From a checkpoint of a small mixture-of-experts model trained on Wikipedia: vocabulary 16384, 2 picks a token.
Below are experts of layer 7 (counted from 0) of a mixture-of-experts language model. Rows are named router (the router's row for the expert), gate (a neuron's input weights, with its number), up (a neuron's input weights, with its number), down (a neuron's output weights, with its number) and show model dimensions 0-255. Each number is 50 + 15 x the weight over its row's rms, rounded and kept within 0 to 99.
Before each expert's rows: "comes before" lists some tokens at least twice as common just after its tokens as in all text. This comes from a sample of Wikipedia text that the model never trained on. Tokens count by the router's weight.

# expert 23
comes before: "\n\n", "| ", " The", "-", "|", "- "
router:49 46 58 77 65 77 90 53 62 70 33 34 40 54 47 54 56 54 46 65 25 42 28 60 80 23 63 24 51 20 47 35 39 43 62 41 53 76 52 23 64 45 71 56 61 40 74 39 49 30 61 55 43 50 59 64 26 63 56 21 47 53 66 33 68 34 48 31 67 65 45 45 69 34 27 71 54 44 64 59 77 38 62 39 48 46 41 45 36 68 61 40 46 37 40 55 40 06 32 45 52 54 79 46 77 46 61 66 56 56 67 56 42 34 49 31 38 40 24 55 47 67 73 71 51 28 71 49 57 39 58 39 61 65 63 63 61 32 81 55 46 24 36 60 35 65 41 48 60 49 57 51 75 60 44 61 31 42 53 29 58 76 24 28 81 72 25 23 69 51 53 80 43 58 50 34 36 39 80 29 47 65 54 42 24 42 56 38 56 51 48 60 20 75 68 40 67 45 44 63 62 42 40 53 24 54 32 51 36 60 49 38 49 63 50 75 42 49 51 48 53 59 52 41 52 49 51 68 32 68 65 42 46 42 49 70 19 39 40 60 37 45 64 48 48 54 69 67 48 37 46 75 27 45 25 29
gate2:34 30 16 76 67 65 75 79 36 39 47 55 57 36 73 99 59 30 42 35 57 60 48 58 42 68 45 35 35 44 47 78 29 67 74 28 49 35 32 45 41 67 66 66 59 61 88 61 61 56 70 51 51 27 65 66 66 26 33 44 51 55 49 35 63 78 37 34 58 47 67 18 34 43 51 55 50 60 46 80 67 59 43 61 34 55 44 39 23 48 43 42 83 34 52 56 64 52 52 76 52 45 60 29 73 57 62 24 57 81 45 50 38 55 49 35 44 44 44 51 61 49 46 30 66 63 47 51 52 56 55 24 61 44 76 36 54 64 43 54 27 33 49 67 50 58 56 45 46 57 56 52 60 76 71 50 64 54 32 50 53 50 51 63 79 20 49 55 45 40 56 40 44 52 48 77 33 58 48 81 18 26 67 70 45 46 65 56 53 58 52 18 49 36 40 31 48 42 63 37 44 81 56 59 31 39 55 82 47 61 59 57 81 31 54 50 29 60 38 60 54 29 34 54 51 60 30 33 20 62 69 60 44 41 56 46 30 21 74 80 35 46 46 49 59 42 49 51 54 54 47 61 54 27 48 42
up2:58 61 20 58 61 56 56 40 51 81 45 35 44 63 47 44 47 66 50 47 35 52 03 20 57 58 47 41 46 47 48 32 37 61 47 64 64 61 80 44 74 44 51 50 28 34 78 66 44 34 40 62 30 54 43 50 53 57 39 40 51 36 30 50 75 55 53 63 43 34 49 54 75 61 49 34 60 25 67 23 64 67 83 47 52 89 78 46 44 60 44 74 23 82 62 77 33 49 55 36 71 49 59 61 29 28 39 27 48 41 29 50 33 34 39 36 31 62 61 45 50 58 25 66 60 33 57 70 35 42 53 56 53 30 24 32 47 65 33 44 70 48 55 58 42 30 51 47 33 50 46 51 33 68 50 53 47 74 74 78 66 22 46 28 43 63 51 70 43 40 54 42 34 77 45 44 31 35 23 60 56 06 72 20 67 66 54 49 66 22 54 46 58 63 19 44 56 39 61 45 53 48 53 67 65 69 42 25 24 64 35 47 23 46 56 47 82 39 62 51 52 57 49 49 52 48 37 47 61 49 49 48 53 51 40 75 51 66 44 26 41 48 68 42 49 21 47 46 48 28 58 53 41 52 37 28
down2:48 34 70 27 38 43 47 18 51 58 26 41 37 44 45 10 18 60 58 17 57 37 50 74 70 50 63 46 55 43 58 65 70 57 50 55 72 74 46 48 38 29 39 41 35 35 70 26 34 44 55 53 26 71 66 60 41 54 28 60 36 51 45 68 90 72 43 58 68 39 75 43 65 50 73 79 69 52 47 49 48 55 40 49 46 54 44 38 63 51 30 35 45 62 48 53 28 70 24 60 62 57 60 35 45 35 57 48 73 56 48 45 29 78 59 58 45 60 33 55 47 49 36 38 45 55 69 48 51 45 65 53 44 71 67 35 52 58 50 36 62 57 56 18 64 61 55 66 28 29 23 27 57 52 38 34 66 68 49 29 53 55 50 38 76 55 36 58 54 70 67 56 58 49 61 52 45 34 43 61 86 56 61 53 54 29 21 79 13 63 56 50 38 51 39 42 82 57 53 19 48 65 58 49 29 65 45 59 47 60 67 40 57 47 25 39 30 71 53 65 72 43 62 36 50 51 27 43 62 30 67 33 46 39 29 66 37 46 40 86 44 58 64 52 65 53 70 69 24 70 60 77 47 60 36 27
gate3:40 46 47 51 35 48 38 57 44 50 16 48 33 44 68 17 41 32 59 45 41 43 27 45 37 68 55 25 45 50 40 58 64 34 63 42 63 32 52 30 52 40 58 93 49 72 57 41 58 49 39 60 39 58 59 46 62 29 40 66 37 67 54 58 20 33 50 48 23 48 51 38 38 70 64 56 50 31 52 51 45 40 55 45 54 90 44 53 54 46 85 54 56 65 55 61 28 66 74 66 61 61 56 32 58 46 48 49 59 64 69 41 26 33 81 67 50 65 35 52 32 56 60 40 54 53 37 43 61 56 49 54 51 47 57 78 44 53 49 42 38 66 44 41 67 53 50 70 35 60 43 41 62 67 73 64 72 41 40 37 50 53 55 40 82 38 42 41 70 32 23 74 55 56 57 58 64 33 58 61 56 44 55 53 19 46 52 46 66 56 42 12 44 65 69 43 34 76 59 36 49 50 66 68 38 29 57 59 69 56 72 30 47 23 54 57 18 52 44 27 48 90 36 58 67 60 45 73 42 79 22 35 26 36 63 58 29 68 50 11 40 41 06 48 49 42 46 46 79 41 67 69 54 83 36 32
up3:17 48 48 59 61 42 42 33 47 31 33 28 58 17 29 21 64 57 61 57 58 77 74 58 51 37 67 49 67 43 48 38 47 88 56 62 38 28 48 69 55 32 47 63 46 89 70 55 42 51 10 66 68 51 43 43 54 53 43 51 39 43 81 21 51 49 58 64 45 23 55 76 70 49 21 50 32 49 40 54 44 43 64 57 34 33 66 46 82 32 47 71 76 53 55 36 49 33 42 68 29 53 64 47 55 52 56 45 36 42 68 78 45 59 40 57 63 37 63 39 76 49 30 53 30 70 41 52 43 62 38 49 49 77 52 69 75 51 40 45 71 33 33 79 62 31 66 73 57 45 54 30 61 24 52 24 40 27 53 43 21 42 51 40 61 29 41 46 29 26 50 46 52 55 52 33 82 75 51 59 67 48 52 28 45 63 52 28 70 38 70 44 55 54 64 24 69 38 66 59 50 39 50 58 32 40 22 50 16 48 56 41 38 64 50 46 50 46 59 60 64 64 55 68 45 72 39 63 81 44 69 59 64 62 45 34 70 87 72 65 51 48 59 38 46 42 45 60 46 61 52 57 41 45 58 58
down3:58 46 50 19 50 38 17 66 26 44 29 30 75 56 57 31 41 51 32 50 31 44 50 42 49 55 58 20 48 43 74 58 53 59 46 38 60 18 49 40 60 60 52 60 41 65 68 59 57 53 52 60 47 48 79 60 73 39 64 34 64 20 49 51 52 47 41 35 53 40 29 64 45 44 47 98 40 68 54 63 37 28 55 18 24 54 50 63 61 57 56 53 31 87 38 57 39 46 43 50 29 42 65 63 56 54 60 57 38 54 94 60 23 46 47 51 39 14 46 39 68 56 31 54 45 76 53 51 46 63 54 70 33 40 42 34 62 58 50 28 55 58 60 39 25 36 51 36 64 52 58 43 48 69 28 64 49 34 53 52 52 50 67 35 75 47 45 41 50 66 67 67 56 70 78 73 65 41 61 85 62 42 47 57 41 59 42 15 56 62 69 49 60 58 75 48 33 29 42 62 32 55 62 32 90 25 44 51 62 56 58 34 68 47 44 51 56 48 32 20 49 58 33 69 67 71 52 72 56 67 49 29 19 49 46 42 47 53 59 71 62 65 20 61 61 56 47 32 67 73 46 86 38 40 51 48
gate4:29 47 39 63 60 44 31 43 33 63 48 23 66 77 46 73 49 63 44 42 38 61 48 67 66 67 72 25 57 37 23 17 80 53 32 43 42 53 60 44 38 59 49 35 56 58 87 67 77 39 63 34 60 28 39 27 50 60 69 50 33 50 68 76 48 45 52 38 59 43 37 47 37 54 52 54 50 53 59 47 31 72 43 60 50 56 57 55 26 64 42 42 73 67 49 54 49 52 20 34 54 42 29 30 41 25 32 61 64 30 54 61 41 56 26 40 72 33 42 44 64 44 57 56 63 54 33 41 43 53 66 33 40 49 16 56 59 38 51 36 76 53 15 17 55 48 45 53 76 46 50 83 29 59 59 86 51 41 45 53 35 64 56 53 23 56 00 40 41 40 13 29 58 78 47 73 57 45 35 27 40 66 37 51 66 55 61 30 52 54 12 41 53 66 50 39 34 59 44 56 60 45 52 33 37 68 40 55 51 45 52 44 50 58 41 45 50 19 53 56 10 57 40 46 86 40 65 67 42 50 54 60 49 50 20 36 37 50 61 67 46 47 44 35 60 35 53 38 46 77 63 32 68 53 46 48
up4:43 41 86 55 32 44 39 47 37 43 32 31 39 70 40 57 69 76 60 44 50 35 76 66 52 61 54 35 34 33 31 30 64 47 50 36 25 73 77 51 72 53 62 50 71 71 46 73 88 52 46 48 77 48 40 54 41 39 57 31 53 55 70 62 59 43 50 59 76 54 24 71 34 46 49 67 44 29 62 43 47 25 42 68 73 63 37 68 38 73 44 23 58 68 61 52 53 51 61 63 70 62 28 65 54 37 33 59 59 41 73 50 43 48 36 44 43 45 50 28 64 35 24 38 74 30 55 50 46 54 48 42 32 49 44 70 45 43 65 62 60 47 46 46 42 24 60 58 61 23 56 46 57 54 42 88 42 58 42 61 36 41 63 32 28 31 19 48 63 53 10 45 29 71 38 56 54 35 35 53 27 61 48 56 39 58 47 54 62 70 29 48 41 59 27 34 28 45 70 35 50 60 67 55 38 84 74 52 35 41 37 42 48 66 55 21 59 35 33 68 36 56 57 50 62 57 40 79 64 26 80 45 25 53 34 26 30 63 47 74 43 36 52 43 36 48 72 70 62 88 48 52 48 50 35 33
down4:48 44 48 54 28 49 52 32 74 55 52 28 55 58 16 34 79 58 62 38 38 66 64 47 59 33 75 79 65 95 42 30 53 53 48 47 00 52 66 78 54 12 54 85 53 20 49 42 64 67 49 46 46 31 53 55 49 48 54 76 48 51 81 74 40 25 46 54 68 50 58 56 66 60 34 71 33 51 20 45 41 70 31 50 58 65 47 13 40 50 38 24 74 24 29 71 74 57 35 63 29 40 56 63 32 59 76 34 48 58 75 34 49 49 46 32 39 23 32 50 40 51 69 41 78 80 48 63 38 19 45 45 69 47 48 67 56 34 47 47 45 51 64 35 64 47 40 37 47 56 54 50 54 31 50 68 38 45 60 68 61 43 38 67 53 68 66 45 57 55 38 31 47 60 47 24 35 62 52 48 58 46 68 61 62 55 50 62 49 54 56 61 45 59 41 41 34 53 22 29 35 45 50 42 53 31 44 48 45 51 53 35 35 20 49 25 45 64 36 43 45 22 74 46 61 82 40 69 46 57 66 29 55 38 28 37 50 57 51 50 50 38 56 45 44 54 47 45 47 48 54 42 62 25 48 18
gate5:66 81 38 30 43 49 60 50 66 55 37 60 62 52 55 30 32 38 63 47 66 39 69 49 59 61 53 43 65 54 47 70 38 92 76 31 52 57 31 44 46 27 23 48 48 77 46 40 55 44 51 57 58 66 28 52 34 51 61 53 45 32 44 55 54 79 60 71 49 65 68 70 70 12 54 34 34 63 56 45 60 70 51 38 33 51 45 53 83 52 70 20 55 73 46 24 42 39 26 77 31 69 33 62 39 92 35 54 49 54 69 33 64 36 46 42 53 45 67 60 35 40 39 32 29 70 19 80 59 64 63 41 35 77 35 75 54 29 42 56 69 39 39 54 59 49 47 43 47 27 34 30 52 20 49 39 26 55 44 48 24 35 46 52 62 54 56 40 26 47 29 56 54 47 39 48 35 54 82 53 59 51 25 60 40 59 29 53 78 35 45 51 43 53 45 52 54 56 36 42 54 25 44 36 52 35 46 75 46 31 22 41 70 76 62 62 56 56 71 54 54 36 65 69 49 32 47 36 41 37 40 70 49 33 33 57 44 56 18 38 29 39 74 31 51 65 64 48 27 37 54 75 51 54 69 63
up5:55 55 48 60 25 39 55 38 53 49 50 37 69 56 61 54 40 36 16 56 61 60 90 61 60 70 53 66 50 52 69 63 52 52 63 52 44 70 44 39 69 53 35 48 83 42 69 33 65 56 47 50 58 34 43 65 42 38 56 34 50 31 41 61 67 57 64 63 54 70 63 66 67 56 41 23 74 39 51 55 53 67 47 37 27 49 48 60 78 71 55 43 64 72 58 21 67 35 48 74 49 55 31 79 59 87 24 50 44 55 32 40 88 82 36 35 59 41 44 54 44 43 49 69 28 78 50 51 48 68 62 43 30 42 47 57 69 71 34 54 66 44 63 40 78 43 66 54 47 26 42 38 75 35 62 38 16 66 41 50 12 62 30 74 50 29 41 51 39 46 39 83 52 32 60 46 39 43 64 72 75 52 23 52 37 45 25 49 53 62 43 43 39 37 42 44 67 48 57 77 39 46 24 54 32 25 39 62 47 18 24 56 50 71 43 38 64 38 53 30 54 29 75 62 54 65 49 40 45 32 74 58 56 53 43 79 65 39 43 56 52 56 74 43 21 43 58 40 51 51 63 75 37 39 62 41
down5:34 43 84 59 62 56 59 40 54 45 43 48 32 51 41 06 46 36 60 58 59 47 15 75 74 32 62 50 34 38 67 62 43 41 49 48 51 38 56 32 33 52 70 36 21 21 49 30 32 59 31 37 49 63 67 56 42 60 53 60 43 63 59 58 61 44 44 56 63 39 42 09 35 33 42 36 69 49 62 42 21 34 46 59 74 71 53 42 43 60 48 26 47 28 79 26 68 50 44 37 56 54 61 31 66 59 74 32 76 56 33 58 61 58 24 74 50 36 35 47 32 54 63 19 64 64 63 38 60 49 42 54 61 39 56 45 61 54 50 83 18 64 33 49 49 41 43 53 70 42 30 40 74 47 62 73 32 53 35 36 26 52 49 58 49 85 57 42 52 64 64 35 79 44 45 60 48 73 71 33 63 32 35 49 48 45 38 85 38 02 69 57 50 46 69 35 59 44 64 41 49 83 36 26 68 44 29 33 44 51 43 62 59 71 55 49 43 64 37 46 49 28 39 66 58 42 57 67 46 69 62 59 37 46 66 62 44 53 74 28 52 60 21 59 60 19 54 37 58 61 51 50 59 56 57 47